python train.py --d_shared_expert=0 --hidden_act="swiglu" --moe_layers=[0, 1, 2, 3, 4, 5, 6, 7, 8, 9] --decay_shape="cos"
Below are experts of layer 2 (counted from 0) of a mixture-of-experts language model. Rows are named router (the router's row for the expert), down (a neuron's output weights, with its number) and show model dimensions 0-255. Each number is 500 + 50 x the weight over its row's rms, rounded and kept within 0 to 999. Numbers have three digits each.
After each expert's rows: "raises" lists some tokens whose logits its average output raises strongly, later layers aside. This comes from a sample of Wikipedia text that the model never trained on.

# expert 1
router:561519567606660459431497463531499545420499574444378425503534553451508458579439442432474553475496464481469473507560471548413412489536458546469458505494461434561501469590436498564396458451534403559456450461485496461511502487487575449622507498419471527493473560513560551488495521531436472515464457540502417425403449477537571566541502499469445504505414475487497576634552529505485554487577522578478495530500533474481536467493568415502512533542526433423551422397541565551425474525540401509485516444492503450452426552558495457503511455402470481432500572459459474500455404487519552536456527467582505457518541486558575545491570529453468552418488491529545513427543522451463539434560421545530457480449497534484583445490445479524438533463472528507539495557430534497438452555428485
down7:473567453520535535506520525501612479533526510392397518567501489418511515476445433470561483461599502474462575488532542547551537501463444567457518493521492530403510523574454519555471553505472398438478470466594515532484488486492536521468393500500515472537472468492522543418496494510432490573567381428488560475547520493555513464504530508591500598509516519612481489484585457570551497519543483489484531462434499477489545499484646540580466597573480477491427478553497587524422399480532512560505513510486528572475505529542524565489495464486504608562504558503496546514418457458388528560507579579485502473450607456591531478552558528462514567403541467537530544445509455521462673388458497489487528487439579487517464513553561464460419557493495472422599553392502488512510525436495510
down8:540389446415463420476520403441584483516523450448559558491467436497471467516472490475542477509476557506437435431516505460573588456461507502414574499482453446477415489445456459492546583493443482502421445454532442507502487467500457512512537546479502500442482412461474505447438416474632484522587616467501551526460586409584550519513591442526494520472509538544528471356429535505503519611479521487588481439436452516477572451408404575412527458469356535535568476541523493468538543562488620502530451467531456552453433461476572512459547488504515547431494568476483552474519528528479543532460492477467463557570472392560522457480474518579499498510550499532547570482483457565504479456495608491503469517464510483624434527518529511512512464596520543490533469546549469432507475377477477
down9:516426561504445508512507448532575466520534552452535465538519510478546493576571531459593516550497591558499588525473433545472521521509461519545450471543419587566507396565469512631530547560544461564478489494486459564550536528509492423534427544517505463583501462497510534497406456495529436576487389520528515493468551488538548539475592539450484573490470396519420434648435488394457545520539540490469502471540603535566557602503412427571519502536504466598517490472428529448457454501485429472586484578488511484405522554530529536499485522473609498543538483473587436488546562463598521517498509492579528481477543496453400457566562479586435507482471542418460459465507464462444499531511439440507435394477471581546448480538437491505441525540491450497424556548508579505444446493463431
down10:516469511489506508564487409505572534452545560386509484501573543497472566461521492526560534462509518520491564540485483506541408532459375470555523570535457561529473494432502550544524487492476561513377441504511467563433504548477500452514426526472522498415425416485598502510469472575510508509585498532640493552454523524470529529396603507481429586481516564487526479478427566483637611571438515553575529545425468554558517526523517582581462368527499516499540565553465477492575549497589485458491526441425626548527504428574575513439424531441527541505494489475505509484514396534455525496521540472523511562558446359500549633498446522532457530516483508569471525476476520540460481522530510552484575457479486473419514495380522521561504513488517552569551502531549462534533418521489459
raises: "s", "ast", " of"

# expert 5
router:548531529579607480459467499545450571426479542509514475466514599476583456487517492460471512485473434540493539460573535513411505542527504542478441443460542423484517462653479470513491496490502425491438487508529497433575513409455499395536436521485465586468452555463500537518589522502424549584478525449539470462490494528570591517541453462473445425478427472446457610627528576488479538474550495574460468469463500500539587502539530363602520534515489434448610408519523528527435519576569477528438520530448468476582383571531501434613479449473479498404494577453438431477431454482484478534421454504502461417553515517509538562580510596518464466472544515484537454464562537469492493411405439540509449538452452504581536479507535487507511495460490551525427483548473441510412500532436468
down0:523433440414579595533499532594499392449548491517454554528491534536468563526575555527494446461476467514432531519475554467484529508429400462495477428527495503558478505507456435513534496477508540498463540525454461427512465568437535443510483561475500514491571478426487455488578496442511526529496531636488560511507495484503503471464463503570556497457461515427465616402364520486521407538512458438399488475432459498638517507499497461482489471451503530499446434538491472491567508519485552508536486476523608505537540487483509494446543535500662455404461581544509448465480584526426498624520408575453512552463559499579657508451552441536438361533530518552487433496476498522504535506465478473473550574459496526551572465493554545568544517476448508428549428612459446579530525471504459
down1:519508517402431611589540443464475507596412494560573458426503422429421498536417562540471453448552495561540409576548520578512426522573471446548475548495501574507455632540580460469542535540542419535437407521497468487423412482541452503530514471502578538487411433503567387510448435527556460504494479584537498511516528438600484609561444492558529496474493497495518571476553534512511503461490475552464476556557513444495627469512470540548503510505456546499489469530579496441550494519475358532591453549434534528524379516473469524513533493419499499534462442551472451471505570488561477530518533511546517505527451501510486512540456483425523462423536482592489562472482520499462436479461487527522355510560515442588490473421606445523529491497544511534468575510486515506497611578512472
down2:513485508547489528542522569656482505494605487460443471491509482546530527548540572526558379551526601595532559450563500588502450545461469472517508461534448524532543536463499491513521502422541448487578465532371572511475451526544479496579458486445515487525503463541424487538500562442490538539403506417380484463502450428541496527461434501607536499567458483470450466559539501531545503600488417555563438431445467522545589503476490537454525496416520559513611510420539499493427497497499553598549545459605413492502503578494511549613579526467486550452440586479422477428431531509446475475508478528525508548531533495584469647517505507497474508496465568515481572436594532590571471461629467483501561486404514514473563431531482543494441437502456519469474517456474480519479490461483468
down3:508540570448438452476444479455587457531527459408419406503509577478463528408554447428482514516526567485439475424535539529595532610520533495459440484492421549543493479395479481480557443477482572456461446510523504551524450589418568444504577513479477488501505447428473567501539545598520474579495523495425492518452491588428477503484478474552556580410491529531482492526508458585583433487452530433435476580512459499529507505388560536482482557518469549580547520446478481507507433575504454455506497471489523544418494496451565501534462547517444538553446547421468544533470432533464513520485405490494498543478537446473545450459515510468382580451494384475464502491556436506506563583466452489517577562528454520497462460511333492470438553380459462538561518380538499413492482449604458
raises: "iving", "ained", "aining", "it", "ains"

# expert 14
router:580551494564604523503496495625423544485497534477420439544544578465526517549489451429499531488455459554498516488560459487438445512546532584447516452483480507508511392587470474542453419466463399485426447467496525471512493441506546408565508513541503544470505596495499527493567515474477503523492537511574456470445454488562566516513428505477452444523480423420487581601552581508452610419572554567433477530511504491465524456504499356607527537522485424494556343466558533509394514486514464536505494532474495502542440512548518362582468438453464436449512610449476465502428433474551522535481476504596480441444475508565526649536569556451478472455498505495474516408529539450562526447494449543492462541475497579557577497482573513462461553490479531541478528537475552551474492550431499
down6:510552594577478380542476544509543499545437551572492525504522623462585478467600438499449615588557538479556466516492407410531527518480527526511528457455473402479472498423444554544524488575508495531468492414537511510473551514515568497426544547529515476544432461436419446468433543536400546463461480529482433563479512420450460468558450498461483529544500580502497411440452519501425470476523456513428439557480435543473526584545509492466524474584525547467520663437484480523477510501492483419446531376497471545498559526474454514489542525481521411475484468558593599552397454501486458521564484490387570525544451496521487538501519547481451459446490440628554452515509558439465579551540482557550537529502511540462560452528375459501489546421449436436551452510425462511470478466487527
down7:594513462537492582491498504491512625465474606519521432588600504434505462513522434458544512466431491549399528519572573448496462457437488490414523397478539505461510505430473598465407531504575530470589414504527580436477538456484451455553609476466404425585516427478470552604480571478469484416502457498449392413477511499506450524447565562474558422498565511531506524514547431505530524484487561406550452579481525469497491524527485403439484556489465554447530605454495462522479596573476497417428518432445544609417415568496486539501574440566423572449538483464445519485507389561458540506451468545549495589488591462504531539521547538484485531555603466524472436506488476409504458503558484482562547530499441486498505493482433500504483544480525498546492482469540524517491530476477476
down8:466484425459375404515529500519590540572501554485476496517589444486518510498502454500514550450494491577474503500535465434445421463519470524458496473535510505496468430515484534550397577501440551549567508463483494441463576503541353509587463441542546520590568472432430530439469545530380503480568539479551623405411552452525526502450486451581542454485503452481506504615547458541503586480519491562486505534499571471501425516451564482460478554554448451468527497479466448602414496515527578424472414519518514494505356533503480432603544482434431559440460500482495513528528472399482496520461587546473554456561524493556560469498495474435477454441483431512534671583562571520584601471482560506476501470524475479447514512469531529469450545480469468556558503482487502458443569460446482
down9:402476566492497490446454477508505487497510538444609535518461547486488572505535546423525495549492538469423478583468599513477510497521515470379550464510549479538477454434553517534502450487455480419538475571519529535439535498401491480579454517493440418496438420548522442569553549454461537483503555528528534499503378454532510557552516445455488561534591538559489412400530445477463568517535582453455480548493473450501477505524455561482526509523414526500422419487489511472510549463569445519543463432519514580479448498418485445563541543536490573556469482461531462429534466531499468531439428524477507435492439541434556614456490519511489501528493446482492519493512492396451568539497551494556611419597373562542525586494443572462392510493538421525575438537587400500546585545349551
raises: "rest", "ean", "TC", "an.", "ices"

# expert 7
router:513515502543514456487490482539490513478520518514406471479512611489525487575473429444501546462451464558504508551550479519359428518491481607452475393457480442508505444589438524557436461471516341498521475443464511385488503487503604475501525449454482483501513563442544502495518575500419488541462493486553426379456481576543573614547455472514435503522470468497491557544511559519432568455534561599462422494534565431449638433475528386548512547563495509499506372450534539509432505515576434507481494476468440428546498545564476518544510442425483439497453505404438467541311457415578499529496505495551540447504523502576549612564542485469443529496506504505489459471564517452471513496504450503489458509444511531548575498471441520492503511458478532560523489564432576476460444503460478
down2:380576467532514450557410470526489528570439515546574505513528535445480525515524449517475519488554494439577487559455573598571449480520423548507508555491489430493517541516535549409509473429487512503505636616581524510505613518391362524450508447518524562485510396540530589427450561465558504544500494567534546452526471527573434423451579445421511443477590459581544494512423549489482590436436505512545529502502505488489472455542469514473529496488468366521467599519499507529516598529479481523495529497461464525544483516461506414405421475622519545496533545537570473396532564506516476491464460522501517502518501508485595464434577476486552484537562493523460551472458493447511525486482442444492437517432585516567424505370464487467485539504524504541571572466508536469509386587483542
down3:524629479547598464462598451489538552559436472549511434519482570521504543490502474479577421511490536599422428499512489487380553443569547463554588440453500456448506535497501509465523544502386414457389467474495472548507508452494501489458443504520539366463538548535553475522563460576519542480591523490519530496531587410480434497443493436386503446521567516511562531572449552451498517624541391564553516471493514552553486501492487382500465467400576567542462467464400551545430542529515513456425526485445571496456447536452541534496418443467476457463582544390467522463457474481487488429471500591522529489533507619533534499519520590402437577536561506476546471548447528529448433509489450523448477500533579461398520474502509517543511514469527510478416496481508479485543550521490530
down4:419467424559420500538518546441516378447442409571482554423432495502485530577583482448492510505499483458570526503493468535511558550487440543475622430474493486526455526591466586555478463597538489509562555429486511466504531567471511494558461506500586561562491468497517527501436507423524505382478579531512515472503459492441501537483435489477529475438428521477462432481326568473506605562539444552557568480485504560464455552467500524479415545507500504560451447447510516511418542533534445429571499523513428610565470508470524552472411579495529555459506510478512544516447534514499589483500498573464465526435422524472543532484413462400468507591532402514504499525438388519615555529542575447467449529411509506579553506497468570433514539514528515498539574440556493539418563488477568
down5:553515511504473513429458485376541534519482441482555415551582598523489432504435454520477409567577499492534382463472571524474421497485489524417394525478499497525424518535469553479481586525566497448558500483559495511570478487449530471479443548492482527539495486439533490524455553506401534531526441547544479473613461417469516485447547486526516527451462503470489527512477603484465486471511547434431512557605419529495457532519418574486393515397464476448476479506489452452537542489481545551441526438439508598531470486416413497470583531482414471429535464473615470461532497448445465513499427439590495533550551410491416507577541489518537440509449570471489494553466515502557529435461512519372568466366514400427501467433633490510539480540530484534473518449451540444547493562415485
raises: " (Gls)", " tradition", "ence.", "eline"

# expert 11
router:540559550566630462469453509509524610452481548428408426456593567459516482526505458442497583495494427520510500519541556548385449503535499531483452522470479452556482474609458478532433410504516474602463426469525443459497537435541574411527477538411486526507427527494579507505500511504484497520445485522557443432441434491537533500543506503430433426488446482479426564649529539518443547428579536566412464548523524435458525473529522418509524573530519442438623468421499527580453456541534425505424538527466512463473379554567548435542485473486512538428520590485451430495458402488548542548448435499553509472465608507563542550527560507500473553437461462504526499422515513469471522395503456559535442517477448492498570486464445481465447491462503511443537523534511503508401420559420504
down7:658539508559544456578571464470460422509591489563493491506489510468467502480560510484581480491541531592524544489424482553348458499500529483512463400548532491583552493591472447554484479435518444418548577527508417493593486545497517468468505503538538559464563411490587453436517510417534489502589542499498521512496573477519493524554518453518510392474540477434512597626427387471543527620497503565521439531499570474565534455507532481484538559471514432548522427477490510498479479645519412527571496520522489515536481467461562549569511524474521536469470481471458449506436639555455493506417548540483538516555416578516494525565426595439522485537556506419469552496496424472416551449516545516510422574440447500484467567570501521537439525543536496480482503439539565572503497483527453
down8:489585572466519525538505617503542523510497514376407585494512571446522496553517488471486503464483389494514560559442456574493423509557356597488475491415463494513501445564558478450545510482515563559446489522506416407500506376502533500506495473555575492489580518523503467476416384488547498507525501495542496494558563482481610467626459497449450452464518475426507549493505379510477504481473433412551525438509580544496460434544568446489526550482467504554469455517516611491484494619543411549519420585469536531502446539521581510533491502480515481577503485549474565610531543429526532517472465539424469502565513498547537488438536483541412533467531503520502498517459394393541511301497392541490473511476506475463533458485511468476496473511520499527466496582437543518461438475518509
down9:553530448456504676439497492576421491566497539507514562458446496538516548493515594535504426485476540429449531526513490526417376512601480492533465457566561561564506458558473529533553478527529445465508541462435468458537506475453534455443458499583547443528495535494434544535508546513569528551473531520441467497559506491498597517510454482570508468558497557577549472504579467586481481425619514602566427470517413448559401463555569426497509499535523517542546489491499541466548455577526536532446410449501518422595498577466455485559492456538514535521463528544410525420438541456526457525622439474511539605513486457502557545605514572621534513418534561501518484543540445481505514523456488559548518457536520496381469508506524403504482526462566522446425517431507444460548541504552616
down10:500608452492553524546517602491471579423486533483481471489528391485432486493530557429545538415466533550414585439512522534517483544522489511474402523634542503506496390488507446540469529485512528465495407553566497449457471568531455530564490451478496511501543491471474434466547463451575542545571429444451542441548538522698463549520462558519465416550483477430465540544477460504486549419554495463533544478528497495487525521561553445451537525495591456483612454411545601487465469517556561567489404591480542478548465627532480471506530442497554560410480568525478482523387519461553497542489473466470553445444454537479451540603518461503523495519542443524522506420522493549445500481414504453489491510520492427551496514615606534501558538543476453548511525522430560528453449621474487
raises: "hed", " of", " 9;"